Experts of a small language model: 24 experts in each of 6 layers.
Below are experts of layer 3 (counted from 0) of a mixture-of-experts language model. Rows are named router (the router's row for the expert), down (a neuron's output weights, with its number) and show model dimensions 0-127. Each number is 500 + 50 x the weight over its row's rms, rounded and kept within 0 to 999. Numbers have three digits each.
After each expert's rows: "raises" lists some tokens whose logits its average output raises strongly, later layers aside. This comes from a sample of Wikipedia text that the model never trained on.

# expert 17
router:442470502458487428469464481493489446575471542549456425538515505591410508473479557492455462537447533514382526587447513472611494495404499560514456509408449471536494483514491543447433433480509536452451551429481516480490481537483479508521530633486546577483603461448508566502541450462532428541455474528547407462493473479506501471562534619552477417396484417532499474561418588523495456451566
down7:493521561501400425501417607525579556457418455443567606584524505497467487486449514513547521493550516544510432453509514519547486494530504508449534496608552482382425428463407525513538516489548404485465484502410574549498445485521462450429518556485459536523518510482476511502544520425490561478544481513532571480394483432552433521450424449431522563493522515525428591623565462506506487484562
down8:473549418607494421487531454492445533519496590427576521604491532479444462445528509473484537418571561526624393463538462494542506513531535558558460426461476517497555497497442439445478448459504521502491500454530553500486394488515501536485561487526525524446487446540589498471618448486494501439389371499489523504465489453596503593537502492486531469402461477525491511429551594463554507563453
down9:559568474534565470527535408537529491480388444421516437513453562603496430587454499451523434432497484555446468583575490518479565480478520537401545505560607435422508454492441461468475574517509518482474452578533604426516483552588477479431524430478549539482530525489425448540439482482452600521484511460432545592508480493513471468516463557466532482494478520443461517468390454509449512594479
down10:474383428459566414522496421554481517529435481540481529578464540489527430502514478583502419586436496468513571477541439447444581446556527492476600463554423447433557470559486471437463521435409556511498526503479463492532528434577565534466456499490526461482409509485507479491522559442524498560465425588497419507546395533510507560517444499521460480517589584521518488427487504397446496565413
down11:629580618450503571438593529477449548464467488426490413538517405514482414511604529469508494453494512465507487473497492504549522557542598495483404398608491509541539523486435469559615543566534531459504536486540460530422454520472468491538558536452511507450517453523538452461482525448546476519490493452526609491507492459496565561481499529542540525505596528483486439504543564477561368496573
down12:542456597522520511597485602546528446378435463467502564507512553560519430569589455476524505434544549579496454490485559569501479497430504499537576494476542408485523537474515599573451544514587505495530482471528528426546415467498404518550469553499486509576521487491590506504508428569474558530540540618458472478525531614502574560564423466605517551482443492513509500555522542470527531528489
down13:513588535491468443488496497538529400610408409537535504475552472454492570593527470522448485555458504436570479529502511602515541512492444428482566606456443398590450464467474468547496461538491507553494507550485531528438513545483569495468415537545552454550519526483450478458588558470518536491445500457497550499519606520558541451523588436592381484495504471498511495527466493453400408576467
down14:480513564478560550469509447523475418531525446587511579467551586520466460491568537503481467450458457511562531488549455536463590457544521486487567562560497437540525514606533521534611587476423500520524587459531478544568465524596545493519499514437491554444562547490488482450525525502484525529483548462469467580558544547500428436417554604394536573547593538483434532541607471510594466474556
down15:506534523537472497506521550541481421539482549425504567572424544444515509447548564522333526513498502551511555445620510394472569487444502541524507501385490559499531502415406464429433544480544531542513516484505570525420533528501487587464403482463485474586454441534491448472526526544483507508491517515449578457489586488453495527469483485543528481406454448412497503550555433413396448470454
raises: "199", "200", "190", "4", "191", "189"

# expert 6
router:530422572596508556542518526474484549414551492594495560437472476548501487584465491498573550498403493491469539498567531566439603410434549366514521489553480498509479458490472588500507516551408476543455550555503561488514499454498528502377453492466536404529429499446483451486508573539540467464516521434508449494465452505498536542459510635533434463582506594499441536468506404439470530511532
down2:483561414505540539446500527600447433505563401493492546435545515469515450535487471408474551507505458475437439522495548511507452475568460409484528424530512459484464542488533527503546463431373447497507554462523500448529501369587487452547477493437550541459522581569510412496359493574525456611505450499523532490506525532508487463550414509517415568397590476490583528568536514512479513510494
down3:425541542623547470523446486499497505521466459448479452441490469455483593420539488527582520511507462497521572591507421562497493442467472544503573507495485433504493498464542413428651439457501431436427539411516592557493483582506513543473482320466471472532537503463520488452448492527462424531542512501483557430559527527507601492481510513450490590403527492519489535443469492466521545431475
down4:529497551518482520520467447435435496454490504431516523576445493453467613468491446517463572532550540492464457513476511486540432513509526436465453471523513470476536534476510526469563400406489444484534486493447444519519452381371488477514473545412477479436528390507514577478669470443532487422487455583482489575408449510530453497438474502487457518542516528429501549534562445537421389410525
down5:488644529474446453534429535591396633543477442468538548448451529464458560495569408462428546497512544457507496525421489565608533517469580397556512563518505494460504553470491381488553469495485528396478504452523432558504450579437449503533493552530538547487551478497494508573490484522486458545540513481486552451507541548414506538478474578484513452455506504423502481414498434470505398484443
down6:456538408554456424551566435424527521514445562461414485594485502453519455549435532453432461525515476533446441501489411484464497442464560471573392598509489470503464407429460529479559494528482566451561499493501518487483563333522547399509548517531543464524495471538508473490549506550405491497441513476434444474470519444526473535509507489531439492333441534520490473458478495420432528533536
down7:399557533429476568562519515497549516485583546466559441540547477580394496479460512545501529519508504525479551506468530583503500519507457482511572491473514544610577502461551530426489438576515473459477445482485539568491485561424401446423507517520539594485381491389451452557547429466502523494517447505467633487478538558565451487560624462487552532481454490516490577467461539483520514566407
down8:507521468475535556506487484603444440481497451464500483399567473591466535518472463532460519448521535511499557552506462573478481441473581525462527480418468508396588499433566549393493443582610523411533449554497447565498470473474503472452447477424466505440512474505475484526493492506494475648477493513492432568525427451527544504454513494547428498518533462634550500540460402555422481384496
down9:531567442552480502525541533502425479515636500494596519503406567447497406623419444549466480562533447366437534556509566380520495476508532429545542559506540476558559498472494549510490546513521526565466495478588436499468507475559442512489540561487545518451542547542527523485509526439637493494543528477502479598521519512624568487439566539554525603530560503484526499517516491472492480478507
down10:478464423536552525403484514430449511550513556514576485541391461393425442524521541583500513553490483462516601432552545439521495586552514569470554455544479470515571515484494512582521575566518531559470541511496550536499490502587476624526546549467502455421476344524516511582394484490465520524493538490520496523509435465481530531428560598525513558470523488502486483537602560501485441446433
raises: "ulation", "'s", " Awards"

# expert 15
router:472496599516480546509571515573516388510536446452445501405523521527580531454517529587498522492476459482511554514467552574472501516499486490411504520519473548521440511594494518450465575498463535399494623514428469599465508650418550595445519445481459520511450534452535446520463539525534552501501496464542471463470625516539517560473519521514516540582513551507495459547445425378603517470509
down7:470519504469562448449488453537518570564501421511498412438412455466431571480575572542551529517485491522512545523445497453464381597561509529379506464570553443431580516507578468516518520538493482476521508497530485412506413521456533461574481555575464550616506476528449539542516515466552510519370552599525477442428547523488530433416426489525459471494453527532422480464543519497450521488415
down8:445485485448484489503437463477497538497560343441490560535407493500497550528525526604501449563608403566510503535484446429526465433433535510436501496513549497438500487475519553490443567483507464517534525474565478499431583453544431517451394606571576580539496523534582487474482496415540583476491503432523566445567509486561468614496497545422473513495506409562444554512516474467495437480469
down9:411546536516432516464516545401474595471464458474530509492395469579477555479435542520499483468497498451536490521541461495495379525482448481527527537407449455558491489519433413511431589500501525500535505510527491561469449583457428537464582523575504478488518549544528486445578572507447559530469497407438447482439464442546420522503412471436633471460464551462599562435566477450536446538442
down10:420546519497497414503518542538547456519490390490489451470480396468439522470528535522490581555460466542504498550487511524632522466502446494487367486377505451544506510505493450435488373537583626504549535518502489503481484454550566569415556429460494432448489508486466481568491600555456423446495388488546509475425565440532528537536521541504523453470498555497450543556488532591544521511473
down11:493436502547534533484474468568504438538603513512598587550464553412454466554458532468484499491509477417579417443533507481542499555538488488495561521534565520486517458471475563492465584486582446535542514548536508382412542536526518458462485554488590442481456577498512478482508470458519508525477466586502434492464491443588543517562381543527447559597529432547623514501509507505376436506407
down12:445600431489508534480478509542557491513500503494583478506506537457412418464450546561614400539542497485502438502542600561435522495590464449460481381492579536573561515358520535429464603530471539459523452549504527510439466478555486532480575510499495462554479458549523607508526421465529461510527492506492492567540477396505461493560527532520444445510569387465480498542418509523535516428515
down13:493464515415472520486498512470458475534490485555590579456447454493540515504462578543562430515592527439454442527530637457527516589533472450488525572480452483578540494546510541462553513504513521468478497466441475543379466409564521566389533489499565553524533495447478516560403476546505461471518321500485518427463575466494515547559552555500486524548439491509518486552492481471430477642500
down14:517487502510531385529450507474473421567442457477418486496494489428533521473513483426508445526435473453502475533628457497535480457555493451584622479562472466558512599545442508480584451576573550564440553487500495572558542445523505513431496480472465477488423416557525472534492571459489582539541464499557565465519457441549567481375498556502454546514472503493515565447490491522602394546580
down15:522410525567482411599504507557511486478535512503502506513490522524402560463476547466427535472539504482492572512523613532485476379481521543366460540553474455527383547569476427471493493545498480503546483393443512495468531510476546609536508500556550467506491364515578511454330578457483503479506549445575532482444469522468414442537471503494504454564525478495513474572524510442488505540541
raises: ",", ":", "."

# expert 9
router:522498513490540414469569545544433517326566513541503532539586591581549531476480465452426467489447540542543491580493504506483539584556473591522401477495547501482488455503518541566452508509519568523537444549452516503501514580377540539473377556524494540447453517553449468439472480424493503494404439510560460546480467462519369463489459412495512503498482440460527488502457525450435509592487
down3:472557601447479447562488553504472525523464491498672519473484469468520487454539516444576549500495544435431411508488496503494494542431505554432442527477582508436596560567534433435434469569453549464389550449483512530419452469437506570521433520491511578470520523434506422451541486536497434478543467503524503515454499419453479591519523430576576504532436504400526556515465430469483428563483
down4:404452457451484519566463516481510491473567484529521566399445509479531444491439474441455509491432466610549516516455510526500504523466452457494441506497515573581441436480545477374505467528468440548542445465512518424517463402419539416536377434471440475410497443535525460459455530474443493531488542494491508552524496441471548563435488508433541471500594586485457495492535481550491531680427
down5:570553503545470500409474527538417644510608523498419485495520472507511485550504474521522395565488488485398559477455465473504466531579525548503499517380452611510581489403561503505509445584436431499524553476458438473442496573479532557489500514542554392508405504451501507499479466476511425457476477508627527535564477508464585521493550560432584470544462552503498471552525460464487506445545
down6:548515507386581533448592485415388474489487543504485495460508469556486488489484478636447550500586370493402432451478436485453460483518456547480518599428507530500525526553503471606467650506467486445559497486520567394426426467564456543444550506495503529484491487491499528500434543435486451534520422488490479478522425493519534505483463564549497533455444474571489516481521448524487402450453
down7:536555465427502456516531429534487512554516509519421506336503532500491476459547461592510556458541463530522492468575485587488531502447556405454401484597481534485498567505537419503556544548405496515518590450501442551460500530572591508404484406549506519524509490406482421519399477625542512565516536571482576462487470460508417469509543490483541528515468521580445507519481589475473519489475
down8:439520556424550490529479500483473355502514516531483519519501471514551475468493441616427496518437523548568466534462490514492576485384516478510601492493492464461513482493459423523540484519462522560458460544574483514542549443513551419532525438483616473491490525495522415527407488505554445494536597422464505600485551496595518485483557499637531525458515426498511509494365451554619534481460
down9:472530384503516432512546494572439429553565447486452444489436555548470511501527507545494519490466526470571530574486449554558460524575460459479524546475441424497542453522464486410557460510483553499487516487525494534514454484647429449492521470412416501461503511525475479558675505529490526493521600527560437508530408551512576520449536565395444459459493569521482543500553440410576447502548
down10:503487516417527448474586445522517648567475551488468460496462482460539472449563529572498548565479492504449529537468496443464529519496524539616584520491475477493471463499493491611538443443445509577534470551443553510396558415518452429410530532476512511504427561530466539452432526487516442524486548491499516452520483396448529453525530516500525410487541631409584594526533535488442592511424
down11:444479466459492443664486508573484525511552525447464527555426537447461471460405438565466524591567449437498592446438480447470548477481501498494514473462475549575529471526518562454452498477473500550574398530506477521463478544482496552446441514485477437509444528585541469537457537479492397487479437511623446502416552507427388422520500547446530474497583524471415539508513571516513608521462
raises: "AT", "aking", "aces"

# expert 16
router:468519499344575541553576536551562472541500539515481525529458581433466497471459546631530574545587431487498397511426597537436435449478434502507500466489511513463546527471516490508550573483489510419463498503599490541448511493521411567451466608465513465513482469444534500460475485442379479576523535519443619486505500441475454491529518530477388508474499435498486399499436502477466474512467
down5:496525559514485489516444521508410443491503564465500495599519527546496535456431436516460570458522541576567467583581561507554524412517497482569537479513489496519506358478441515401516499575526506509523403484518481504517524606346374439552528409501477510476489519485579441476544495468448434533532424581500489530539469529497523488514504468537490465505464581510521589502493427581586430426523
down6:541515496429492461479415592480456496552470516501512553564507608483430603476519516622567484511523613447508520462520468528530492336463537404408439419473476530524512466530494525631552471501499500574459527535474552502547417505532512588541475486461418494464548500523541530501498533535578380468550475546507522552470562508540508481519501557385461500519503501528423435496499573484561513465535
down7:473556421492475512562505527571488490514477521434505415525462522475460627501512514523583521544426423475382477530545529556488582495540521492492519388557532431480521542468590555468569502539492555398614534510506419398506594394597417430492542451492459496497511476473493556527495472500501583495451490514571521548493554418436506439495442528476422615512548549480535496542513513530518497474536
down8:481489540454366454556511388428550502442454461495501467593528525489463492461466525526504470464455531493486516530458562537349528431468474525542469556523586535549490524508545447464450536552537450492433486558486482553513555531387487481501545528465512470409428542431502508481524496465561435469553567579513473607572483545478531567574600468532484492465471514405492612463537563454535432593500
down9:540567526500513533459588513459423534534502528538575567501430498470542456525472584532412478498428537369507480462503483417438497564515578453551438550515482549604438575598531537549443573440521442543463456513456535584480543503547510560485500499485563469499502479565475491427466528463607439572526525520470411552529452458461549523420471493527498489508466454515406459470569524369459500526416
down10:473502435557413521547459460521426461528542534511514541523452480503362453509504557572465581514353492490537423513521429495528556464464530538416551583570488412380497537616528491525531443490494443453502494467430499433528532508403526441493515477504452555491408496506513420526495449535455513410539505490578607572477512572527507550479500520496508505505567567518452493565456475486575549455428
down11:521359614510490560513557481443492441467418449423488474510617466442519423489524433456448374478531425489506516544451541509511533570462510457511532552495547455578440460508443459520517459475543567477472532451467406517392482482416488472433495428484473486422472420534473454481517503526520556520455462494509453403487493481545485470578565460549582475506529502460539430495601554520533568520600
down12:543570531484459538470512462564428406518547504573466447507552455447468417391438590492576448515496453555468515574490488521475442499456439455532527432395528467485551526429528494542538534495519570537438487526492502501494570568497510420606528464512397447470521521473538569507396457504496531397554565455528477456604488541533632492534546474493544633500541482502492557514497425526500468438489
down13:514422515517532454475472517561418551439472591558558482500415497397555490474496514498523489466457524544595497485602453546490440521537510548626504521460563519481531496480426558528460485417461525566456600621502487558481482474491426449508449472485518443442422616462440511462572498593545523431492473492493490540596456387559519462513486522463437391453458512485461482524503450507541576538529
raises: " the", " its", " a", " his", " their"

# expert 14
router:485505604361504465456513506575552406522413578513491405514557508434542483583508511391504526512400552520531455439439413499496615496465447570549576511465489497611589440565521598583571507427557498427528483520504499509565490510536507503494499477496491474521463484476487527534487484510521450605434449532520507589533525469514555493542519558466538541425472419557511487479548481473422483537469
down3:494489507587575528564489409527437427484447461541511382557494386449490518544531536453601524466396501554456555506502402552532485491530467538522473604486529482465458417528568397495525410532523566519549488411525506533467489503382525479469630426450409543463559535457477471514505495408457467579566465465539508436541543465481435439526508517497436505562498480551451503497513510526466473530481
down4:523423548548342469464473565569627517572550506482425406441465513520513521595462502456499462429518537528377538512471607485437516591567515555496519546454501463496509529509575480515494529461566492563441600459487499488533517558519574452483467442517545488438461483519486558529560585468502461521523463450592434431516488507476498429454530549463400483467518525457440453523492578507555461580515
down5:633552435522562524494477571509552465398521487472516442504522493469540466520480484454530545432527550562513469455499548471433523592480619509548475559515467541495593534550412497490540520435500487587525534502438539419460440500516474440531490531557430468509536522554442570470451495458554473479484553565619554583556462489430493536506456490458480440369552512480413496504562605390524543480471
down6:568525551494495481505512472461568540493494529477489608530508561606529552517553491494531464445581474527501476483402438454500488567504517549523507569448585486487533559514412560566463505477511426405475539587537516496580502457444518577492474581551538438525492484547444575506574552457575438460423439544613507476537497489556546525501417463450515492451510492380503363414451490503566520470427
down7:470469502546542474534414510457468501508445509540561483530482533541481498437601493485479537508438543326522567483487470517380524465510522501482478540532530451563404523440508527505473376525493514498430510570506549517464491491478500597507545414452465442531465496445454506489361423483441479597522441458624464454549501438522547617499515447458455516506499514564503508417425546453411512476528
down8:548374532491556477615586527481459510496582479466442561535480477608460499622451550485464518452456455517479453478394510472484542535521455471556505530477503591544392535512586537487475495429547491521546476519489495487584558471477543487567516422447494532468449475489557465418516552474491525512472521600497410570480453539473551445568552468478423462473423490547524451466488621449458508610490
down9:498368433432410494479461594528504561469556639447596440415535576417553462519532496407426529546558521519499553550517566451555474448551526594577468462486550509598444509527493541473450471495540506566511466518575514544449534512482445555581493465530534505493465496533485485516517540401490495514491468486486445555513490433485454531558538446536449391556530469481529385560513572504471481541488
down10:515543556449564489403510481509508456456452527519476525496509450483507504549516542486463504513481542530426431544574479418497491475508627447492542520523411582560591536463543494533548440552536473577603490504487554484478525503507445410445381530502537547541552416519534557480462444464578384525493483515390573488486518431414390436504532562456465420490432529471401486529477519502489477502399
down11:506471454464538514534546387369506515416554505500472466496491536508439510577524419497414528544461530385567432531551585480478475501531545433518438507534569521512566463497498478434487457511461502481392511509479458468524507481490517488564584459567541529562434414509403478419550581587448482420505483553473430409496492498535393470585513455550403548557482517445536477513446539463436548520519
raises: "The", "As", "In", "All"

# expert 19
router:463580534392459450466461464519475580582471454532408489502498525506570528591537490623460488510489515442480398483530417525508375524537545513526548533556502428481462453576542553519442518572504517553525459477563467466462493454452488452520478438520552456587419491497467554568523470507456497415495493501515477496501533487555365474478576498532520529565578547509502658531453477526495449410444
down5:459523528527485498502595532397530525408520521508478558433400522510533507527522507517536518513525451582429515565430457547583500473541594479540509444458467636496548494411469553502443493559519438533543505498509471579489524600461441535524476474506543522448494540504505523537454418563497414614469558513443488481597549463521560621529504474441519420391415585453500543448529464442529490531513
down6:549388481541452550534553482544483533409499450480480501514525482536452528481603510465563483488535491506557557535479492541497495519496533537542551533568519518475445491383422432412492481522472491487491503463388504479506415607396545433400483478432587547489478533499481496471423473539453489547547453468592504477587513412610531553548486411592471463427431547523496475484509574467390502460541
down7:496482591480444445518555519570510597535477486553441482520446474435505509446616512512557533590501450506483489488541443508530450500521506492504499566604443564451512446491526483489495503472438498530497407385538464532493522469476578404505456489338497506579535513489507566542546545426533459441537446419658492528511480515573477474489516487501456540585539387472586476554523504494497476408543
down8:509442629630427544512478438462444530458497435458538470542547464514494565538489527379482596443489540557525588529564492452416521451500536485543376510488526527541434501557541497452404518496521496490418546559531530469444425511507473539544473493520546486479457530438423513481432509480612577558485479468470484509454494525421633529557447495492482476500447516502398554452562526536473532557448
down9:603418471535504480425454534453508484417566483520566544486483460482496492556491464425544570446453489504465541609481550517430522535448538464454372555469501520507494561518438527491594522427481494464488558473471506528564453474542560504531554528543477576473555550525570445345598566562550513621446489431512477512464508539492511598616492461511473470433480524521538490513482558503531540515603
down10:522421577506559497523566465456516529516449471514566524568492463578555451529507431556496509572470505496531545503515461471498501491449532393421542592532455490535578553504540543605496439513538460520400390452467508545603461507511503417427427490499489530539538492460488474503555511527553547560453383415519480417452585516593523419525522451486546526572466391560513500578468487492515392487510
down11:526543424503490517440544427518549433600477509511489523606524506550518478461447516516522494436496554485542460451522458556560508525572534496564553456504485444454548504508486437531500466503415389546508599520472429509547495545542431427583351512456438438485427531514511584518578563544503597545412521602455507531477510530494522431445568441551506497442510561604565479504493553506466408477479
down12:447556494521429503676463451539440495551483476448443537556438490566498440523477488572448478403518486480608513513567481515473521516414567498514518481590452487525510388593520550489444496513582434556413546468533510514527489482583504425487548560443516498546474469489527528566566487470507508413551532507399419506451496513510533417446525526490428538472433465482586563486587468500524482397492
down13:554480470484420510608509423477455505483578549557477519490483459473440434457642514462483507609498520531545517470451357379515506498468483497441542440513433522492572608588557445525462450511517566508473507461502453545550580585568578544588490429495498533542477522496503468516439550518510465430507421569541472506446506510416447487523504466467535513579476475435524475586479460487543456586479
raises: "|", "===", "-", "The", "In", "=="

# expert 13
router:554391490532424576497605521489449593464533434448496508528445643538513489560467453513405508479527508521444527470603444385469502486461519469489507539476541497515419550511485424538523523496538408570537514555586552394563505442425598490563465567517503454416510540547446507524540503520527497520498525446554471560485475501507573520521409519452454478566595503493504523490599500417463525533483
down2:419556462557553502459510434496540509446541514505587461480529477451521546423461492598490462507495528530470589601511483515521428574472444577542453519486556557453444423425552586451509463428464616526533523505495482419517438450502538501364459492514469524417564537529583534533556498499513543515433432564521544400493458530464505479536502497470483463459515538570494590497625579586567478486500
down3:476494501561452478524487499577656443432510449382586591560535487555368496420501507513488561509610516423514556455552537463517588521517505499490423489570503524516539530458562533483542455505557482499491468526545475579505524512529473467490479538459534519464571606480457505434471495481473582486480456400576430519508531476437473465535517444439485509643464448420491503467511428414465513503470
down4:582507529558457546625534439618451443548500541561507453495518485476470585531435535419549554459434500455419468610434504551568473547471443522483561517486536548464500426526466547420502431544500506572460503565558522565512423504468486510548516439430460551514476491502548535441485500479425458535561590532589518532388511507551473565467432556553506511543449576504463600518518464492495418570491
down5:517588530537469440465550561589496551566428525460465447555505523473485437536462461531453478439441513549548489509491621622541472577542550489441375469405485522452489531537516548450501442523497510415491514504472445560471523478486499478582530477424507406483498467589532449478528548544510483518520600514521556428483487478589484474482624458576512452552432539470532519421424586479548450424527
down6:402501479487389561435446560546360525483581422513563514437498503492514450376564562485496545518469500445488529501465531509526595496483473444572411504414500421532562384492547563480519506511549568474539483528557490584486437541593483561610538589405512503522502513444485459523492546506537535581525527513472414400471481540519506500550493499514453551566485487465482460475562501499497544560546
down7:480498513549467457411558453478493516547625568445471560430481482544516474548425405522399473571502462531503471478443422429501464467466479567563483471483562516489424507508519545533455542482551460564508555510544520427509613432440472503495410537584427386439541563535564500433489527403500490515449413478523472511544524399460602501493548448517492457444527493527391458493586510475502551510511
down8:491491457521507580473437434449543483589465441627477519520505496464461526534512515524531474568494433507399463512501389498563502438506488477510552422589487484531573562457535490544511538505451551482478545438559496561455536420512589576426550456532488510626573381582500518630525492515547426459546528461460529500480485448504514497487518580454569461529542410541517487502479471493561539391562
down9:468564483429500526504473439609478420480570545466462568446505528429407469542536451424572573514555471517554488478531488417591461569518478443559478495437606527522499568453437483462503512527518566493578510487554468542402518320582495487516529567523496482491512495567547513493540425523493566455526516501433442535445467469495590451471445476507484437485577547505454567476484506509467624475535
down10:510489502489467530479492589587536439507526602491604424538563527526456428520471440406538506512514477511524513501456480581536515537575501521432466399606438486421478583510591494429508566558528524490402445494547509569561451452526599485544530581525499563512406508471562468525476515475486496561505526473549540594488506589514560446517513453503458464604570414480522428428479572518489493493443
raises: "ause", "ile", "ility", "ks", "ted", "ps"

# expert 23
router:474442440565462550383451428460645449525474564379463497530497571568620500462447493499396490506508516511512477552423572520526391565574519560565504453506510497422445463504506476554544476484593539522443512412472489482524547511546539522480536446468524515482448486471549494542488491458557521471513435520523496428552517529422446484460496498528464505510437610474478466454518599572373478505506
down7:512526503432455433333529523488527466507491525449534584463497387445489528540489515475537483501505497550419526506510463466485596497340590501543519472434462532398523488512460514463445631560515458547483463534605484497450492465466520563463508501552563387535509519442407443507480498577530550459454430470469523528546471509487433449433530541469472524549515570503485527513427419484590491451531
down8:480519493430544458481468486474499512560523525587478536551498559518457483510505561451651520559580481434497463474427446477419602529535586505439524521534456542536433407560520526538480409435416468498564438469459482478519488486481514526413558543509520483507470545554561456528460464455559352550462518529421495502480571532457479493422490534491413451517399464535500465542479456426419379482504
down9:520532459494488561547465579478411442534448477625446501475506553469491506592457532478479479509464483442468520533446508568556552512507509508577447518580479463464393472535432530482527465560442589583539612530449557510378446447516437486490509462452534568571480454498450495475439450498513529421496561542439479537504527586516487463474496552453415538377574528535394513487429549584502488544453
down10:500482603510517538525546511467484483476505476562472585448474585485485454508418520432581442425437501556547550496482604403464545513505503472554542498526497554472522446540447513414465654535454585526490569532429464433550417531467553484510481447516533489492489513448506472432577471561589447411492519511555541557541499427458489491543494522465516539410520544395442511477473500466581579617535
down11:557475490511520499483515580541561560454544444478514583549460532482551538447475512529496457547380457510457409611464485408490480493538427528453475481467513528479490541473448573466474529435398442469515604528490551507541431471603565519518612531480568531555522513566530425501539468634542504579563532481517551526428409519492482481500583511445468498536469480512523441521528397475544599504584
down12:386432534530458572482504518460541487530518490526487508474501496461463634452484562410530465519516478477470480529469520509370509436517418502613461445496490489462519496459461526532476595555419424570497549526589405590546570477518535390481524433500532409509494533336553465520414450576499432546467429542511451473508479445500498530450555451496518515508561558533426490511482456457482507502514
down13:530482484507523445433457471358515456491453462399463443588472603528560535500547530594466462459526532491429539431489466374517503444481525458599470428526577541560546466483537459591463479486523510633542532481548498539512525443534505524466520456551462480448480524485573526496469506485525475435502465561580413466489523451527542480581594555394488487480522558487474573552470563497382533474489
down14:503445465519491501464528443428508478548528409507456466529550608528565485506498539561453547497482544558499555503537511474560546549493580483564502534479583536518468546506529524478510419471598597605469458462484509451530558462434412440450511456472531475480459526440474567497522350526551454548530434505519445526493504522541477644490542485480470510469400449584415588512572502542399425438478
down15:504388507512548432579542476362547495491505494424492560487453462473488616509513536475540494504452499460549547495585349460487483584511450467532528545383463513458485511450534538535512455501436537550503399466451473443524431489545445482403589508586456503488460539428479483527515495547421490513543512455492537519536511542490522521528506478484535519465346460412421475419515473455420556539464
raises: "2", "1", "6", "5", "4", "0"

# expert 5
router:537458517410533488564449616494518577535489551516481536500509415437410484488446511413539424544399471519603513586504609577518482503588474506468489514499461519506419437517515579535511433482499543426587525421453475492483491452442557443440475552468395527521552483501465476498495504471497527584541558529550618534434512488488430494463500418532504518601515536505494442459539505417594547455476
down8:450496468454525537467566560495485467534464492452472531432497416552619452560451451469428471460510391476585480398500501448537483453526524505377505514461560458523542524644507477553561488432508506543508499439429506417475417476471500486465487446602504452559503535467587437539514553500496468559468472524528403508527548450531621505569470522560631557490445428535482518548543483534497468500476
down9:565463571503495562568459470551530477516495455567479543374538487447619403577479412521481585565439539540524474488493511458536501479496526534535553461474388477579548542518454527459520516483446497414567416519490454504440548489489590489518501435491509509565475465597551509505434531519537475444522526481536500552572494476494475517405502500547579531600406359543435457543447544458431485453487
down10:480533548443501498555465579521455448493453529528510504501459469475455536500519446604526554419590450463545472462510462487538454480401451443541496500464542552509553439491402559555472467441461500453536507530510548524462467575576438468409500456643448514499422506485473498404498528454482561581488433456528500560467589467570526546546528430455477616455572401508449468576467449463571514442575
down11:528459596532508493430649540465609490474451472503503393490562571488459519527525462469505526432538435495555523423514527508496456461462486449527494512518462449406379481477526454526527504551525493483482454425528477515468434555500512484448485497492410475488526501452470573487498509512470381495591574455459466551664508423570496533541477534444482524412550557469570541393490451518426460550467
down12:441477510499478407527464454567409324529486390499455462477524518460450447455521466495426499495463530476563541524568424501558483513545512462529429589429503527447617564493507517465560543545484520468547446455495480526469476510522443540559504505564453492521571530503445432462568508419465469509485534440416532476499462550395426430524546541505495593561456525389535494480438504455542435516410
down13:390450435438484510466478487474422461536571486548490542480540551515496485513484609537460643491491397527557497473479619446494488465451400512486552511493525444489465615520491536517492488515460522458483414453568570525443521534473468456500574503488482510555659547436446501464458481505504498487548469470427426505566551489538538483469417515432492469477528340542479530485529509588419509487508
down14:608464608613508506594478436490530420494430516527500443478614438444470535541484613497521530535498409590507518533485438434498535544546425494467530443497480611605462458503501510524573400517484374527603508535520453531502527494519508514514487426430443528539495492472503474536511504505570428534535471462549495483467431476449478489444368486461538484506486481524597419505463496520516557500497
down15:525463576463560519534564586481482485513503450502441382514490560425511581524478552488530465395497531569599522520414461532443460392453479477516526435392545542500538456488462523474498534457576484456497499538458482487535537478481580483566533446410478503491426500383520491486542455411577534454471533567520548525509476385548516480396464430466512539567476601567543561552539508438484517562493
down16:457471559600410482501446506513494563524482419523424457449397524475601504545582463488454567551454462493555486522485423513384528533460437547530468415562550490475497582540406491526573589472404453515455524525563550506478501536492568528569526457435498461447578507437419539507445524523506471505499496443440508454428502546579441470494541475538564532452441493542451445535407521451565553584475
raises: "-year", " seasons", "rd", "%", " Years", "th"